Experts of a small language model.
Size: 18 layers, width 224, vocabulary 5951, 57.7M parameters.
Experts: 80 experts in each of 9 layers, 3 picks a token, a softmax router.
Training: 403M tokens, 6147 steps.
Below are experts of layer 9 (counted from 0) of a mixture-of-experts language model. Rows are named router (the router's row for the expert), gate (a neuron's input weights, with its number), up (a neuron's input weights, with its number) and show model dimensions 112-223. Each number is 128 + 24 x the weight over its row's rms, rounded and kept within 0 to 255. Numbers have three digits each.
After each expert's rows: a language model's description of what the expert responds to. This comes from a sample of Wikipedia text that the model never trained on.

# expert 3
router:117120100093147112119109147154123095109164114117131157132112106177118131154118121176107097114124093164109159150095125092152136153120118093136182124130158116098130104144129150161110127165156104113118154139094171092080147101097102178120120142122139171163114164127113115104126107106144142157165116141130162095083142149166129104121169143141
gate1:132078143150148126126107115116102144119156077152099125111135146116162171140147144190132167136138123146117109143082134133121108125114193140150118146132105113113157075141165139143106102100162094123148095132119130150128116110170092158132129127143123123130148132093158082148137133112147141144132129150130159123066124170136100103117178116101
up1:182119095140120157076144106111105086111139151100106121135101118101140141112127107150174130099140149115151113121171136137118124086148126082104151109141134135149128081077131144127143148158125157171124125101143084162141121148112112113169164166145118120093163140128144146139117096107172156106106108116157114133145115146127109141099116115134
gate2:082117107145142118137125143105142083096124093117135099106074110139142072140134111119078132146127138131125162101136134116121121140148116105156145113161168149084140128138128119105143158105127137162126156075089122153121102149127124125094144113168123131164094098150084151114109124137141152131142150147128158128124126119108100134089146150105
up2:161091087147128128114130122118160135155109142165087142136107124091167141171150141136113203118146106127160062104163142108121139152105168139148135148095146125126125130169115129156088116124086148104085132136137123159132132105117143151137154111118139152109146161156079116154114108122136119103132073123165135140110143144141137155093132117077
gate3:101121138155108133117128145068184097135121142128122145161119130125099116133102152120137119140097129118164136159078132096147098142154123132130143116146142134082178153096135125133205126163082122102119120088134160121142138137172124101122180099173152120167153179119128130126133103101161117087159157139111136144120172125129140092130102135143
up3:129064167154115142160159136121081108119174133105140097133095118145100147163121150102114081157112120137165144144093139147124124165123143169131201136109147183118136131129094135116179113129111092174122135061118161084081125129153110092162161128131118115147100117094116119118132094107134148100134186150124137118119103140158156107155098137090
gate4:148124137090127169110128143160142137125134139152107150113094138124143118170143121096099103097138107140071127089119124112120127144110108144126136151135127126139097070142088175150166132097129165127116170137119112129147140059093110098153101165129122130104118106119128080161112133133129130146117152131120111092103149157149112120088132088120
up4:128166105117161121141113140137163147139152151142140122120148158114117119163168106138125120136128139140102110154158107138111142097122148117094171180170136144101092143141147139144167127074116128146153112096125120132135103170142084168143126121123170130115118118133094109091111139156129184121104164147121145133125143162129120115148138109139
Words opening a clause, such as that, which, who, where, when, because, often with the subject after them (that the, that he).

# expert 58
router:157111121141138165154144116093091115144147096146112123153201171144093157110127159118110126126136145141137123077115106118145126107144131151126126167110120137148110117118101097134153088119104149117151088115129137110145167112140113116071167122151106074149149094103176127135156129123165131119162143142135136124104181153080127155141109140147
gate2:123117118086134105144149159163140121155124167130142132120144118102148124125088136109102125142126138131145086126143089154123140136143070118131136167162133119118132195147127103121093143139110146148133140149088156070135091100143135117150150123126136127136125121153146140119099108078135141145148138166091132143114151116126128104151127139155
up2:108156106116169108177119118121126133129141152095184143126112121123115079114112112133146148172105079132156140124135137122152122122138151110113137097162120122155121125127171146104099127154130101187126141160134156128122128134133072071124095144121166127145142132147153077077105161155131135161127112156141100149141102116137139126126126126152
gate3:110188172115112134176149132116125088161139147115165118162129132107116116138081145104160096105115142111110088135157054119104103139179146161127124155125111141140177138102118103113127106110130067091114164112161136091134140103122128125103086112117151118139112114112187116112153123140132159142119105108164131129157155115118120137141175146126
up3:159169149123125165112120172118168101132142161125114095102148118132098151144135132076158102144138139154109144167164090095093150179117127121125147115091122162121181106118111118128096148143154127130115136109129134126128167087125112067128166099120114100093099102133147153128085110157141180133109083105167159181148135126156105147143144165085
gate4:156160204117136153174110106118126068130174142128077104145162126151097132088122136100080084164120133107111154105185124088113137138155124148169149154091148187116136124118142127065141108135126166075133104143118134096131162110130136095160134125122137159082145119114146122140134186157115120121138127133134135102145126138165111172094156105147
up4:115079153120094127158129060109103108119102116141133118160146112153161120119190102091127152119141181096082087112104187111130108130122113123128124142092103113123096124081117128109129130154152143129121113145073119118115097150116118142105121116139169150133177150103103147135103092135102108122116146135065130134130080141104129109141107119114
gate5:137107152154128224123161187111140087139144140153115093120153100148090167118115151136161095117166088140154117146126123136119119115139138122130124140158122152114142138160082125112148160152111126119135130110166106154146137122155125132102122098116073101129130117098136124140128167137163141169144132146114134144151166141091121113154124131103
up5:123117158109143164150148125141151111142088090130111134117134129143148106112116129123120125145136107093147149102165168123162144145162153142168152141134156142110117153101131116116157099206124096151161124095164132133090139125115123135145097132134168176113126156121102176152133129131112119142113124108110167083159130091107175115074104146153
Syllables like ab, ub, up, ap, often starting Sub-, Cap-, Abd-, or inside Indian names and words (Sas-ub-ai, Sak-up-anire, w-eb).

# expert 25
router:135116178146106158117085173128138115152138150147108126115154095082114137163129161101183087140128128109130116139103125119112108112158080136135111141107124147115182130124095103117106132141100147160157127112132089131152069107156091109141122164136113148129151145174138144155142138144156154132126188115127120124170137073124120125144124173118
gate0:139105146096120113135104128133106119093107193149175170107066168122126167161142125129146142117100112122166143163137090160058138170151143154090170074141107137121128133143112123128133131144127124127146089090098148138122121103121140132137157106141146100131089153079140119114111103138095088140160109101130142107109116193140116077137121157157
up0:127155126129108141147108132117129114168113144153102126121110127089097140113145154142191114128118140148129112117134104122107100109143103116037091116118146116138123149122106089111154118143108158149149126177084146124131113131146128081101118144158178128166131162117153143152139133128119088148158147107136119132165135096116123127148167153165
gate1:152147074117133152097160142085174129168102142131140110111113127129084098100133072158093141108129075103116135136128155138123132108124128098100126150096149167148122110148120125139140066084142138112106160113074140103138117185143182159146072164127125127154072137157140139108149134123123148129108097116150130139130124143172119147126092130119
up1:114111105108145097129104118139138149134176045115081115123138128140140080156160102129109125177125091135144172121140159145156126108144067138140146114130182114120107140134154122146115154162136130099142115189129136165129135148139132159170142114131087142131144177165104139098159089139136092125099107155084101106088128104076123092153103122109
gate2:111148117143119128100128157118117104141135149102090126169103134123115116152091127148122148122119110131112138160117121086137139108111119152093153143140097104109162118159125138112130185158094129198135149115145096156174111134149155134172156129145103118115122177111116105109129139142156135102152115133104160150094184177155132114144146132115
up2:141102135134155127118145139108166118153158156171161129121104094101138142088131111149142138110127127150108169109126151132104121129161075131091152156144113153128154116136104127117148122106125140156146117165167118171130133117139179153173125100128092079102115140180142106111128155140125093104154139092174140176138174141169135163104133128120
gate3:142082149129138126129079143087170083137161146137150135153174148116106109132119122099082114133142157187104115106147123071066109099139109137141117115157138156123111100117104130066147127111132156109094153117132154151128138128134143126166134106128148146118108122071127137146131113101132137096137131149193095151075126093126141112101118151109
up3:126098152101120115183128117093113113077163142134133167126093116117121136127149122105130135092139148110139108124118121092073088164133116124148107111143114099169141164123129133130120161150112134118163139070150132168153120079126149172144112121139149115125119124045141130124099077157119116170111149144156156161117081114116154139150155141108
Opening pieces of given names and saints' names, especially right after St, such as St Martin, St Mark, Stan, Rober, Brad.

# expert 45
router:159154135093127134132093135114149123164121137124106123150121115134077141112132130075153112131132170166108094151115160097099096127120129122170114133093130184116189092123110104115159130167142162144150145124115101143159132096137122123162148112149134142110121114116119104153147154142139162141108164109117129167142127104099111107130167145162
gate1:115168148156150150142118161100106126136116143114136092084085147154090142112165141116127108124112093124180157153129092109145117143150156133129153138142134153156099098176141091093097115139095155160126124119117130100101120081126105151151098134135093080095110128169120121111185138158119126181127149111169141102121147113157173116115109130132
up1:125130093112139105138125157103123123106153106063132066115126113117100082147154080132087086138118135154108164133164121132171124150148171156161125153118189134116173131148147102124091108088150139152152078134157142114107141144119167164106113098096111134083116132120104087088126147146169130120099175151144136154146176146102148105162135146152
gate2:173100126061112109155149108146150136148100157154143145112100139127112148131122126166118139158117103110151122169166144148138148078115153118117134153159121155162118131148134145113128159166131123093130115118131149128132126172128076143093156118130117123127119111139088125122125145107150149110160100109189125154150143087155135121117113062127
up2:067131142150113167134153108138115096117103173107158144155135151123126092115121111155134115123106145122128138136176143133115144146142096153102148106142109107088110151122110124107123128095164111145125139186127116118113125126115123115120117134120115119144185147141144136062159111152098105113176099091093075108120136124135144136139103116130
gate3:103087116145114163139154111133085112137154119170127136174152143143127147122127131163133115119141153124125091091103162141161117136097137100163120138111115099136122110141141168155175161113128168133102133120133124152102121137096121091127155126146143211138152110150135124162127120124133100128096136147174138145122111092097101129109148135147
up3:100117131142143131074156131181117115107105088128149133133160119123132126159077136135103136166132157114134122116113129120153148125134152161150145157129109144125159146149157096136126145141101101118147124089149100130135110167139108106137140142147118134112109138125125091126111125143154162159069134147124195116150076156141139151109128126130
gate4:077132127149151161170126120130120119149123187126140110161123136115121142103078128132104148122127133153125116125132153103117126114128111124114122111119160105126113149145161143088099092103132132148118108135128108129140122139142145110130081105139154091138143128147173090134124112100101109119135139127121136174143122137126117087153135129103
up4:156148129190141126078127114138131125124137144190142148096138141103139153114111076128128127096142083080123120106130102149100126141100149177126153095110122122114111123145136122112091082146109091088135142094129128102128104120085113140146130138111112138154152136124144073131106132165155117128074132145131167141123141124116118183097129133125
A vowel or short piece right after the first letter of a word or name, such as S-uicide, S-o Many, S-iege, P-os.

# expert 57
router:167136165151100142112129111102096150136130140091095151167141146113105117109089099169156129092140118087114152095114128112097150109138125178143111105114119109132172109174126100145136097075149104131124157153084090093138093129075160123122089120132129121117163159111176106164160134102087131105153139117151100130173104147137135128156163123145
gate0:123104112123125123141121140112165086138105115141099145130122157150100128129123130141142110109141150105158111136132127124129118123169135111147122119114126114145107147139101149129144136166122119185145104117095145133096149141144112095104082146112143168110153146176132171096093115093125138130139128111151136114195142134099142173149139132141
up0:114122148123130097103156133166139117079097186151158152109089116097149145145135161084132124127133182142118154129112143142123142134142120078112164153143115148105134148119117133120127128146108148143168171110142150134147120141134144126160131129124145135133122158117119115123136122140140105139139157164114151143097088117176139087066140133129
gate1:161134136069109131130105134126131107114156150114184131125188069147151112107096094134162129121134107153102112146134140126136150114139126132096093166167173141120143136131106172109114115116118112102124100106133136179136110082118155154139122094127086113089158160147137123165119071147111176122140123132113107113157116133132155113091147140064
up1:091145152158151113126116116102126168134140135125118100181161133124137103129121094156122141124123114113095127097106137136120137119119118197127136112127157134156148138161140104112139131131117185134100159097179137097165140142101147095115105180140142066122119099077155152116102181165143130083088141128144108144164101120137116095139117154100
gate2:104130121146174104159159158118115137162140116139128146117108164111162117162103150138168142162136104095171197130136130132165126108128097133132129147179124170150073171111147151080117143141143153096123132091133115117123165104149127122149105124170128104122130120109128136107161121138117112109092109151136120135079109103151120107155086141125
up2:066092172142125126140155149149116164114129133132099118096140114104171156147132161114154103105119121142140140156123144125185133149118134129113111156138093163119094148154115161081096124130128143111134130151077136160113146094146109115170124068140169145142196112178118110156126159136124096147129148155114147133101108077093143119156121105117
gate3:093142117092136116178127126120101081113113165120120134129118137148124144068126132153151143132131142153111135149126129142104174132178105107112136127151110120088178106152134184107160135118132117097161146120140128127163093073115083127111125125107141106125148151110100134113097130105100155166151172111130119129113142129164156146151156158090
up3:127125175186108118143161133108153077133174087138140114136096145078107127149091101125128118161150113089106129102106134140169104135135152141095128145147112143136134109143151104138108125115100111134096142138073127125100130107137118154169108138135138155129114151153135117174155177106128147120126119148135109128110176170120135129170116128113
First names and surnames, or surname endings, in lists and credits, such as Smith, Wilson, Richard, George, -son, -ley.

# expert 8
router:115099106135131125128106150134109118160107084101113099184112130103097092114139161129142140106164117096117109119139136144153111110138155138117118159102165114160158135114149115165139148143106135096129079124129153149170100146175155118137119142137093118155113149114177147147180138133150115134078174083149073113176144113130105117117149154181
gate3:120142114142094129116100150088082147136108135153171133146178158131156100141128146160106143123125150111156142128123113138139151103157123133118137124182109144149090113114115130127109134121146123062117143131147090128133137167131116122124065138153144144182102134116148144133134127110099121117136104102090072151125129118143096101131122105106
up3:103159153104111147118056177109148148128133122135097114135063134127115107119146131125156104141144115146131136111151099130165111102160100157106136149125106095134161084127098104123182153186111144106132138145086109112143123117170113108120131092155191179141121103092109118141148093126172097150127143118107134175138167158136123125113145084149
gate4:102118113125082134101127107167125120098130152142104136120155140111138174174143155089136091107115117106123126125132132151111146139099114115144149123112124147116141104165143114115091169118132142110094098110109133099135101171116104097105139136110147168133116106132143161110170162131197120113104104137154133138130160134160096129137126140093
up4:108145121093110127143144049122124099137150159146165123130170075126102109104101119144141109132152149144083098130181151108114131147125122090162136116178149100093156124170120111109169150125112082153156116099101136113114147145099137104177105111122128183141175105112121107143124130118135170114138086152123102138151128143162160100132119143114
gate5:123102155135114120179160057128116124100136116123128174138103108134161116119110142132164149118136112150120169141106155170151134102125144134156166147120118127108122145149119151114163151144103104124098137123119142142139108159153144131126129134112093122134132138132148143157158098152102091103100151119083141107120092133114152134148131108123
up5:115110122142134068130105133125138163138129158142138138147105110106170128138127134152142155065164120089138136089091165106174128156123142145177112083150137122144132117137082187154144143116124099109133113129121122111144127160169118134141141127175151106145119145123132130148159091146133086135111159140136148117129174072090131127149120136109
gate6:106116114087137139122111132135122137101141141121129104138156147149134128116113156118128111097119129142099132132144104142162138120157145108105126154102148182150141144152132176085081120121131115140148099128147135072102152098149128169154117102095134106107143147080084127136115167092150150144126121123121125091092190113100100116205106114084
up6:122109137152111127128082118130133145159125139140136118103138120112147116124111083094196125134115125094114123134153102117088139133140141148127118092143088121121114074125121132140138120142120096134116139140107096120126192120140104097132111131115122146113147115090123076094175125190119141131124101136094102101151140154160130128111123080095
Field names in infobox lists such as Stadium, Arena, Engine and Surface, plus closing parentheses and word endings like -ts, -er, -ish.

# expert 29
router:144096129173153123140117118151081148106086110155128129156137147097108120122131102147122163122138144119156126097144145136170105110137157149155098106123128085104094115105157106182167136110120087113149119095084106181161149179168128116082149134167163119136150110149166136126116167099128126097112098108122142126160148134125099104138113117125
gate2:155147117101116108137097102100135121137113140126102128110179135128146111094133147162105143105082121114131136144122088097140148124141183107103111159115133095159096137141136155136051130138132098109139121134104080125136128115110102117107104152132187172089133145117110098151134166090124105065149087125130125112148146120137099127148146127137
up2:065139130133137129159078108159095163112129128155146139107157158097137145155140119129169150080131107121130136121167095138132134098105119095127116149162101112114135122136180113128110099082180086163143135091124116123142141158100118148139143151127119158108135148136180136143060137071146094141103090147121165130118103172159096141113114117093
gate3:121131112123131109150147124171113168156104144125130131149117103138134160106125126144092111142158161150142102157139117132152111115138175117094125112116120133127122122099105122111113092104120185065124118169180126114092108144140156090081096174117115085129109123124186101103162159146153150136149122116126120128138133114104137144087180149113
up3:097148154143102169084125136142174111138154144120070130136164117108140137144116149109120102176130177152158129156097082138122133144171100150143156133124154155099142113144123083097131156152139176107129127116150158107143144127122115115134098107128111138161109128079103092053142130144146145128131139101149124103132170141128126131122130116126
gate4:132088118134103115122151183114152100122142137101113144152125099098140106112126137120142142158132126184135122152125113115132158071125074200101151049149163141148130160126111107095135126127147136138085134154113141126136118132144131098142104123158054103147143127088148085119139117114122198092155149122114126099135121138098141124137125086136
up4:127137183165151123101141143213135125092119117125120130075141117135146109107108095127118157136136134160131145143124120147152110152150089138113152105143174101081142104133149114145165136156113139119126152144092143124156089171141146143162142158148103131140119149127146144156127059130102116146119095104129138146153115119108138066115089103124
gate5:152126098114105138082115128119075116161138159141122117128142154159110111161136130163073101122139124107116104104111149129149133142115104094101112142075077091129143147157119153118083121116135134121067140115133115118140130111143117131105103111144141077151127162155132133135136115155123124111070088136150129115090127113129131140167155127120
up5:142111139128188113120090141160142155121120135155129123123154137144145097135124078156086132117139178118095091100165133092154130151141142165110127129128117136124146150142130086125197105182111159165142110137135127165106179155161121103133127091114153153135141171176134137089129140159111126125140085157118175088147139134137123139129137078143
Blank lines and == heading markers right after table rows, plus pipe cells and row starts in sports and results tables.

# expert 51
router:153091148140107094089133107127160130123139138101155127122068094161171148170116149140156104139113122131094154094128118114138141140131132081149145148101154109126095116109099111133128175127166140137123149147131109160116144103098096110120135166117091156097128109158110115157131103162118112149175115119149112079135127131135116137132107088112
gate0:177123100138095133173119129149127136176138143158083110120129149100122146179099159163142176084098151155164142144130145163120140093113135167113121144118111125114108152133150135154114122081135152102109110118115101154154143168150132140101152127179162120093129132123149136120140131132128192117108157165143095135137167172091134139084150132102
up0:127150135128092151101118117111160124184145136154110163129164146107143150131136128104091163110111106125137124125122114177120129083111103188120156139119125128104129144121104150101101125130120107093125084116099129101114118142135169172118081093128155109135112166087151163136118108155123125114114163131103123148111155156132148101096151135125
gate1:138135099131098149154122144117143116134134109155101110110156150108163141093094049136117171069101114081074129147086110150130111119113114149148115126108091126131169088138143124149100096078116137100108119147088121117156099119112114122093129097151140128125117171135123110119102115132168127149098103133131142155104132180116146091153143116152
up1:143136100127097126175164132165135148129116197132121138140133152086098148135120169112114154104119124083170136139123136158114147151104161128105149116146125145153153179141154162112133132149097098098121137100167145134098074157138144122158146145123160156129120173123118133156140136126110131085130108161142102138127116138164128115131135134143
gate2:100125142118142125138093112107122141149154138127149116152125120142114151134108101185122104133121120144134108117162137096127144094066075085143121089104103103147140073105140138148126126122143163110112177149099113119171118109116105108142132117126123098111086116184127126121103122104144129155134118089133081122117099132131123147140152097115
up2:111168150171109157141128142161107100115114094124091138108158136110119090095135123131109115181112138143116169132117095099134118112141135131133135110141129143091155132156120149100140115137091121117142154111116173133127103089094135068159105090098096115146124165124127166113130128075147107161112138134125155151146134160136154113154139107134
gate3:111130115146174131164154161121152130125127061150081106106132145147147088103148066122129151100156109091126115127125100120157130115155176148115124105141090144154118136136135103138092118122107092107136095128166117129135134101098127171086183134144131161146157155132128155104102120111102148079108177126131177139106153146118121125085119162134
up3:123168127127131124120106093149108101110149157165147145089154100117137121104100127129116144092121086132114122150160171105093132100091132131155126102112109118112186102164108099099102068158149126163109139146111126122140134140094164123119116121127167099119111116116124129140110174109145173118115072112123102139082135134135147129156106103167
Coordinating and and or, and commas separating items in lists of names, roles or titles, as in blogger and, (and.

# expert 50
router:126080177145077141156156121092102115112142105128098103111111119123067143136115132110114124140158180097145158124105116155119120110153096145150092088138163132127117141128106115123156156153102144124119139145154097126085167142160095098140128093133122155139103140120154167129143157103115161089135145128134123163082118151122121131101120134109
gate0:146096130147109184122139095100170124183148148139151099093126134076106115161175126101165169107136149175131143135128076185139120153165127149119127168119136117101131168135119133100110127121084102100141142159101102149132124069146106120107139190124161170152133144144112120112105104137098155119153118160148135141134149095087105154121138150135
up0:144084157096113116129139090156092126108121131121116119116143181102123102105148106160073120139114120116126103126122093113155110127155195099149103121126085161154113088129094149119128162086154163129138148079101069111107136090106132116114167143142116091117117142131106107152114125140142125136110148120140158110122134145120144181160111129130
gate1:151124096147138135137170182109090108133108117109160125152120155129098092172152156134125153141107151121166133152126135124162128133159130116117137171103137110120137139129104103143142115102099175158134137131133120102089112054132152110083151117143115121143143150131187141148136119099125112124135149079115125120099132077107142130149155169149
up1:197138117136137130086162153126106144156127151138104131131145129127094127191158161121163116105131102138182108120140152139103136108123148125081138126111110106108152095113135114150132086092108149157123116154128145147108122096117151123131142156151172142096127134121149127119129106117129112135143113097133109162123171116141131110122162105195
gate2:160126130113129103162175115117152102096144126068171084149091176167087109114070138141132124107147085107153133075103144130117139124140137154134104099103145101139109116069123165162122126100126146147125145093151120100095139147139119157075100156151136125150100106128156101144131127104108116104129138120173096137110146117144101134143128128110
up2:173160110132150140106140103134123167128148157117140131151118143132120115134121137144137114177114110162146173140128126101129111122123104112105131118085072095142125096115115079164130123115136134139114122171124125114147099132107155147119121140137116130158136124178082132114124111163146140178131102175157136163136157141121167139118141137142
gate3:094145131171126118139130201106141130132141139080134118157124128176129103128096097104140104168124121136129114106129132125128110134133144140161099108151145133124113154103145123120125103119079117135119104128120116090134153101115129136109116138110103088143170132097169141122127155136139118125129098114071116179111180164116124110148096112117
up3:147139132101153108095140146164110181148090156130114127080124093131124124115103149154178112135117108110110084170156150103139101143148171137185124127121104090138172132107128084149114133111099148153130089117119102140105101112132177106145076109117085127135086096183117107101132120144103135154116133106146131131175154123133130066091166146150
LaTeX symbols, backslashes, braces and single capital letters in formulas or chemical names, plus taxonomy fields like Species, Genus and Family.

# expert 21
router:131096085128083076095099152116150103110121140090136124102143136078110161120171144121157127118130080120163060137113111110119127155135134132131144144113116135133096131135139135130124124097119111129165107094155125147096110148157137130110138133133117091086131106098114171168156120138188149134139141101162149074143121137095105105139090158099
gate1:120103157153142126124137121113158128073194090120131135089079115159139159121164163100115112159147131100125139137079104140123129088158118112136141140152157128101117131143137142134118160142141123139174129118126182142127116166126120128103139156141151147081173127142121142118132127085136153067147133148061153098101113165112122096182119080133
up1:211153108140106148137118146134079098161139120142104108130135125087103166121138158164108127119108159109089146084130160125128111168116133109159107132115109134131110141143089098126118128117084143136124126124148111153136144094141137147130100095129117121136110142106115141154131164153119130176082162182145171187111153111110126122122144129130
gate2:134092123123114129178097099151148105123115104157101124116153137120119094080156087134092120099132125144118091144091117105150115117092131140207162123156141159124119135154149168164170113136126131088090087100130157168081126165117152156126119144136097165130143153108113116136149122133126137135072136153130128153115108114121106129109117169078
up2:146107116148107143178101144130100149113117133076105148124093130121150138094121163126136177073194102117125127148118145113111118165130104152108105139150163089144102188164126140142119106135132150087123112119120140146137152112116131165131103066116157125121144146138159148134178125125099089109154146140132163083122097142103128135123130158132
gate3:156138118062100137120117169128085182157101105120122099128105121109087131099159100157123170130126098113159124102125172154153108136071127142122137114137153081137121146144147139106093152120146122138089117111132113148165145172157135119116143088144137121119098129195117117139169101129144146087100118126134125152101099156102136124154120156083
up3:205138135133097156079103117137122131132150143137097125100114141130110148143105143072139120129112128173090164094137129103147126137103136146126119141121107118106162075082129107121097119144136173140140153149090125094121152153085144151152154120133135173147138095093127115124147123105093106115122155175128150177079106119146133147127159138125
gate4:137128122114093142097166155168129177087135098147157137108080103107109126121106134116121116139138125054136136156121120107153113131115154103107081109172059138161162119140166134149121153111128091116161102114148176168091129184111140112114093137120121125109123109121160155108109163127105104138127104144154110110123081136159131151110108135130
up4:119121120159157077137132117103140117100100108181185136117091160114064106099164152082142148124127128093097106128156108119156135102099157097127136124141140136113118151109158088144116159153131091138139133163103121134110083166161139090150128135124126143136108077145096114121089148165142166173130125111150113080115084149121087116128099127141
Prefix-like first pieces of Latinate words, such as re, pro, dis, inst, inter, as in reform, progressed, relocates, mostly after an adjective or noun.

# expert 56
router:172116075168118143128122139116133138136117136182140119096152155151154179123178159119171136108154161147082122102135137126120138129118129127100124132067137149137189134108148107148177104117125159111129091138145126141147091094119149081112144099108132122109160139133140159154095176122173121100118163169129099146154149086128125113093148138118
gate1:148125111140150115105121113148160127129137137131132107126150149116125102132153109096108177114153130111111091113113151105125129180157126141092126098136114084116131155179158117178106118142075143110101106169132103149113102118139163139134103143119124121090125162150149137145169089143119086134128152112136130152171112156164118169140119149114
up1:134116167108157133127136116140109121103171152125138138095103123109130114094131099115181101138125141151109126164128142179106116118171165126108123166158093134115126122103129107152159118164101108187158152126158138133158076126144116105132147176114121116083129130103119130129167083126144143150150119115105117100108140101128123123108068099150
gate2:111173109117086114164154109155110110162112095178132099128099122112149110108129153082131141098129141118109152100141111155129126140107165140111144128166174121135107149150122088129140164107106102136161116134149132148095165121091120151150127129106107127172143117100084085126130154152133110174131123129159083100165142179142114088120128122130
up2:142146136168085160155136103108158100178148130177116124123136131120117162158180132115146111102129149117123145096102142144086120096138148182140107124123108142097137105140136090138188151136099124128132098171120096129108133105130153109143106131147115173156167090116126150175120144144136125126142137166165075126136172133136106105107123160170
gate3:129117107114124130119131146135134169097174124135119109132137130053143109130105089149157147134141118085082096106129124116188140160080091083150126124125116142151172116152131162134106129128154131131105122079147123149153087105152093144133160098126136139096107119185104145128161115147116115109099118106160170120141109132139129136110107126128
up3:170121092116100108077126115147136115107152158126080132088164123109129142148115137098143103090146129148136070143120121111098124168121166099116129114112151095120164152105089139140120127123094150141140157107090157135120107149072119132120102102107103138121137137110187173151124108136134135129109118136132166123155130117127111111132132167129
gate4:115135172162138137138120118167071113103090148131129131082100161137148112073111143116151150145135138146121123140090127099112145130148128142113137131090125127117162132115120101159122128152138142129160136122208135134152122078135152102120111139129089090113147134125117176117086172140106123166084146067119090130143150088131112177063177110085
up4:138086159131122141085167113156120149122130168151070135118155164113143146124146138134123101120135154146103138127084157141140101127116166108182116113114114162121150089131122088122144121124147139127111122101120122119116112099160154095139083161131143175102091120109166136144157159112122147106173127152121128137123104107103130134148121122148
Word starts like Tr, Ar, Ph, ad and ob, frequent in education biographies, e.g. admitted to the bar, Ph.D., Trustee, Trivandrum.

# expert 46
router:157140130126117143100129106113120129168121145153101139125151164144153153127120163149138079146149130137154157093158120146102132118124113180134122130138117134146178108108121088130156132127113139108135090138120104122166155076131122128097123123155095106146107070119144142100159145112158142124129167123162090119129174119157137130137120172171
gate0:122146101116123116144099146134129095142133110160101112123119132159122096111077161128146122173109106090144136115124140084115139129126107130152115064148182122138112161126147096090152089124112121098152064122129146144109180148130145092154111105132136136112105140129108126159181164126092123111149122185135120127141126070113150082124154094159
up0:101128155119110123178113102137163078113117139125146155108113134155130119112084176109118115141147185119086143121144094107120146127165099144128126162140095088135136178098162110103139157173130086132085131085122158113122091147109114150096040126082101146149124141065115115150112093119094153119131134175127124110155107156155130118114146119176
gate1:125127177164152124132114152085177112124087155127106140095154155111122132100150117134122107169128163170154170156149121139114100134175126114133125158150128142104145113133137106130124123117107156124142114099130136137159105120120177116128123129149150155116105062136100138134124150141103128106151130125158119129165155134123135147114097172109
up1:153191095096152102122098167103142150158108146110116159126132127145138115138098104150112146169125112130113107153052146162142122086087151156148118098117151132165130150161128138132168177123123139124126176083119098106136149107101123112119135127139096109067137137174128121125123136128117128130132127085137126129114127140182127066119179125109
gate2:095131104111102149120118116135119114118128140157139121094149145123148122162085150140151087078147135146115119105088146117123127134159110140134141089105164168149179141109148090111148077146123126115133105103078133111166114118142130107129109108129136135195135146099162147123181120132146110138134139116102091162152138142179129091141179118161
up2:075137139112092101122086145148128134132107138139151111114144159098136131131132118099130127127113120066168128163101155099107124118135150127162140081094103130115179125134093139121123144185145103116151144095118114155161125143162162125157057100109161139167151108103116133108090166123105113114094165112120096102122096107176109117117127130110
gate3:123110107091134091145154136176131142112140151173112127130076099110137129169109169064174107111141140122130111130116114148118144121098121120125112099124129174111165146113118101119135122131099124104076146088176161118107101123169114066156131112135134154122107114086113142159139109143208161148114150158165163163136149144130140141090114143152
up3:133163134133131170121130147131149140112169158138202108132145113088129095153152119114091126105137141106115104139115131166128133184161128124125139140063141144150094135135098110126099166121137139167160116091075114134162140134150142118124174160125135114114116148119183139136170112140109132172109091079125118142151116156166124151136130154125
Syllable pieces inside South Asian, Arabic and Thai names and words (J-od-ha, im-am, Phrom-ban-cha), often in tables, plus em-per-or.

# expert 2
router:140150127086129182161131126120163092088136109141126126090174175117120111175095146098130133153145116154146166130152116150164125134161130121095133122120095126088078106140154125100126138140099118113153099116112156134106090140158082157127130094104140115137150128140128125145122099133104127148177086135159097122120120150126140138155148122134
gate1:138130129164126129108140122180146145125127123156146136095137092065129118134108131126116098108132111135130090122130177133124145178103167131122133086125139129133136144130119069120154119067116124163095129127109151110142102142122135111140119151126130127149125156104139136119108112121148170151093159148157102157115121142119096125140114125167
up1:095123104158127100129138116114123130130074123126144112088135145139149168108101145124115077105150131141163129123144174129121144117142120133109121108139117108110080136129131133145139131108122147099092141115137148183146153123118132083136136138173151143177153087184092124121136112107107141123162123121167130125110122169116120086125097119096
gate2:102082130160108179172120180105139131143107143101130140094107156117134148114113138115136096121141155184123123152168133117113123110144093142168105149138108161081115119137121145129134139124143155184105149174138117142128119136189126104151101155156114077098150112103143133102119124106137123116116142141125122094117114149135119114123135144141
up2:189188141120161122150080134144123135102092110147165107145137119142140086148110107114123141160122154186136139106123129107177155125115161123166145102105107077077162178133173080142132094120082117141137153116130077144171153126085137159144152119145115142146159134143128122119105102129110130102109133149152093144136131124108134161154111099140
gate3:165123109159158169108094117101101118121141122126168123144188159150125109137122135105136137139121124120142168132130082127141117155159094139127111116076099118114130128102207075128095114136124111136151106139153142128110156111132143167126145120194127086162138129153124171120137164116123087150127119123130096155128087119088131094148142131162
up3:146169126137089152097085148121123095098162133149121118154163118132084125156135175198143136153152119125079187105089083112170121138174140147132135116079122124117124133112107119118106138124100105149158124097114144140089146123158140141120130131136122074095147102131132157173099131107092133163138124074078107146130137101109121085168077156157
gate4:115086187089121168152123170124168087110179122149091102105118155128113077158113084116110139145168178133079142121123120134108141137140128166099151124166129165079133125125116173168148152122103180138132155101141108159146126138126110123152150124177154109170103128165128152082145122103098124128112132125111139129153106106116141163150173132123
up4:116136175142106137099138109131150122144127161147130136116117135086148124122155087090112109124119123113119073126135116131093151170112117147085115122125122100096139102085162090127169127092109155106118149161154116070172105136124148129144098108141169133146130096114136087129166152151140117131099115166126095136160173138118127129086149102112
Tokens inside dates, such as month names, the comma after a day number, and spaces before years, e.g. May, January, October 30, 2015.